config.toml
n_layer = 14
d_model = 128
n_experts = 32
experts_per_token = 4
d_expert = 48
d_shared_expert = 64
activation = "clamped_swiglu"
moe_layers = [2, 3, 4, 5, 6, 7, 8, 9, 10, 11, 12, 13]
router_score = "softmax"
normalize_top_k = false
routed_scale = 1.0
balance_loss = 0.0107
balance_bias = false
router_z_loss = 0.0001
init_std_router = 0.0218
lr_router = 0.00185
n_head = 4
n_kv_head = 1
head_dim = 32
vocab_size = 2048
norm = "rmsnorm"
norm_place = "pre"
norm_eps = 1e-05
positions = "learned"
qk_norm = true
attn_scale = 0.177
tie_embeddings = false
parallel_block = false
extras = ["capped logits"]
init = "normal"
init_std_qkv = 0.0374
init_std_o = 0.0374
init_std_up = 0.0374
init_std_down = 0.0
optimizer = "adamw"
lr = 0.00406
lr_mult_o = 1.4
beta1 = 0.9
beta2 = 0.99
lr_head = 0.0106
warmup_steps = 203
schedule = "wsd"
decay_fraction = 0.652
decay_shape = "linear"
final_lr_fraction = 0.0
batch_tokens = 131072
seq_len = 512
doc_mask = true
train_tokens = 814400000
steps = 6214
dataset = "wikipedia_en"
Below are experts of layer 8 (counted from 0) of a mixture-of-experts language model. Rows are named router (the router's row for the expert) and show model dimensions 0-63. Each number is 200 + 30 x the weight over its row's rms, rounded and kept within 0 to 999.
After each expert's rows: "comes before" lists some tokens at least twice as common just after its tokens as in all text. This comes from a sample of Wikipedia text that the model never trained on. Tokens count by the router's weight.

# expert 14
router,131,162,267,184,170,168,178,222,251,193,205,219,208,187,220,239,194,203,176,223,194,160,215,176,167,185,194,195,244,167,218,144,172,198,237,225,190,221,171,184,181,195,200,191,125,197,241,173,185,264,178,205,237,244,175,207,185,232,207,159,201,206,185,193
comes before: "-", ":", "=", "A", "S", "P"

# expert 29
router,164,209,244,218,154,154,188,202,206,180,197,197,247,208,232,181,196,161,197,187,186,188,194,170,205,179,147,190,167,135,204,149,208,233,228,183,203,223,199,132,195,235,229,212,179,189,208,205,226,206,159,150,218,242,235,236,180,184,260,195,197,202,206,220
comes before: " the", " a", " in", " by", " to", " his"

# expert 22
router,211,198,219,139,176,186,220,198,203,178,195,257,230,201,221,196,217,227,166,225,181,117,191,174,140,162,160,169,215,218,235,139,208,199,241,182,192,201,182,134,160,221,192,207,187,233,210,266,194,205,215,170,277,224,216,228,205,264,218,148,179,252,176,187
comes before: "\n", " The", " In", " It", " He", " This"

# expert 11
router,153,196,242,223,212,207,243,207,237,195,227,264,253,226,185,173,175,176,131,248,195,196,209,178,200,137,169,186,237,208,183,151,263,208,195,220,133,198,162,188,152,276,177,220,184,223,252,249,224,250,167,194,195,239,229,217,214,247,239,177,198,180,209,217
comes before: "s", " of", "t", "ct", "ver", "th"

# expert 13
router,162,196,211,243,177,197,211,211,213,155,257,217,240,220,229,225,225,181,170,225,208,203,234,154,184,225,157,196,178,184,220,159,238,229,242,195,182,218,205,166,211,246,224,207,192,230,184,246,231,209,167,172,180,278,184,217,155,208,226,169,177,241,192,195
comes before: " to", " in", " by", " the", " a", " of"

# expert 27
router,181,206,238,222,194,164,231,229,203,183,258,239,212,230,209,184,208,159,184,269,176,190,194,164,166,158,169,182,217,149,155,219,204,224,201,175,199,222,175,108,183,192,174,228,175,217,197,235,249,188,184,170,195,287,208,229,182,236,214,135,184,173,183,178
comes before: " ", " the", " a", " re", " f", " first"

# expert 28
router,202,196,220,242,177,225,251,216,216,209,234,207,222,170,230,212,245,236,171,228,175,168,227,182,154,179,215,231,190,205,202,123,197,226,221,206,180,239,179,209,201,264,190,223,229,230,158,242,252,245,200,183,219,233,269,238,179,210,200,234,177,211,169,190
comes before: " |", ".", ",", " of", "°", " and"

# expert 8
router,193,172,238,175,177,206,197,227,195,195,204,221,231,210,241,217,228,195,160,239,165,148,154,206,143,191,166,178,165,177,216,133,242,244,227,194,209,218,173,165,134,231,199,225,195,217,199,205,248,259,230,199,252,236,171,259,197,211,190,208,189,230,205,232
comes before: " |", ",", ".", "–", ")", ":"

# expert 1
router,217,185,195,237,168,205,250,242,180,211,219,197,203,179,205,209,231,234,166,231,227,133,167,174,192,191,168,228,216,210,226,142,192,233,228,217,176,195,172,199,177,240,208,238,254,206,198,178,244,237,176,184,240,236,190,243,216,227,210,142,197,218,180,211
comes before: "\n", " |", "|", "-", "%", ";"

# expert 21
router,205,185,235,213,168,175,247,251,224,200,231,211,226,170,213,190,197,218,191,222,169,153,152,192,175,175,162,222,214,197,179,156,206,219,199,208,179,237,114,171,148,229,213,232,198,225,202,193,267,237,208,194,271,245,202,231,166,241,187,180,196,217,175,254
comes before: " |", " 19", ",", ")", " 0", " 1"

# expert 4
router,161,158,246,195,170,179,216,215,224,201,206,224,169,190,245,187,156,166,126,221,190,163,202,179,190,182,167,169,184,139,178,151,229,223,242,210,165,250,161,154,162,202,164,236,191,206,207,203,192,233,164,165,238,231,205,271,171,223,212,203,212,232,214,206
comes before: "\n", "==", "|", "The", "===", "-"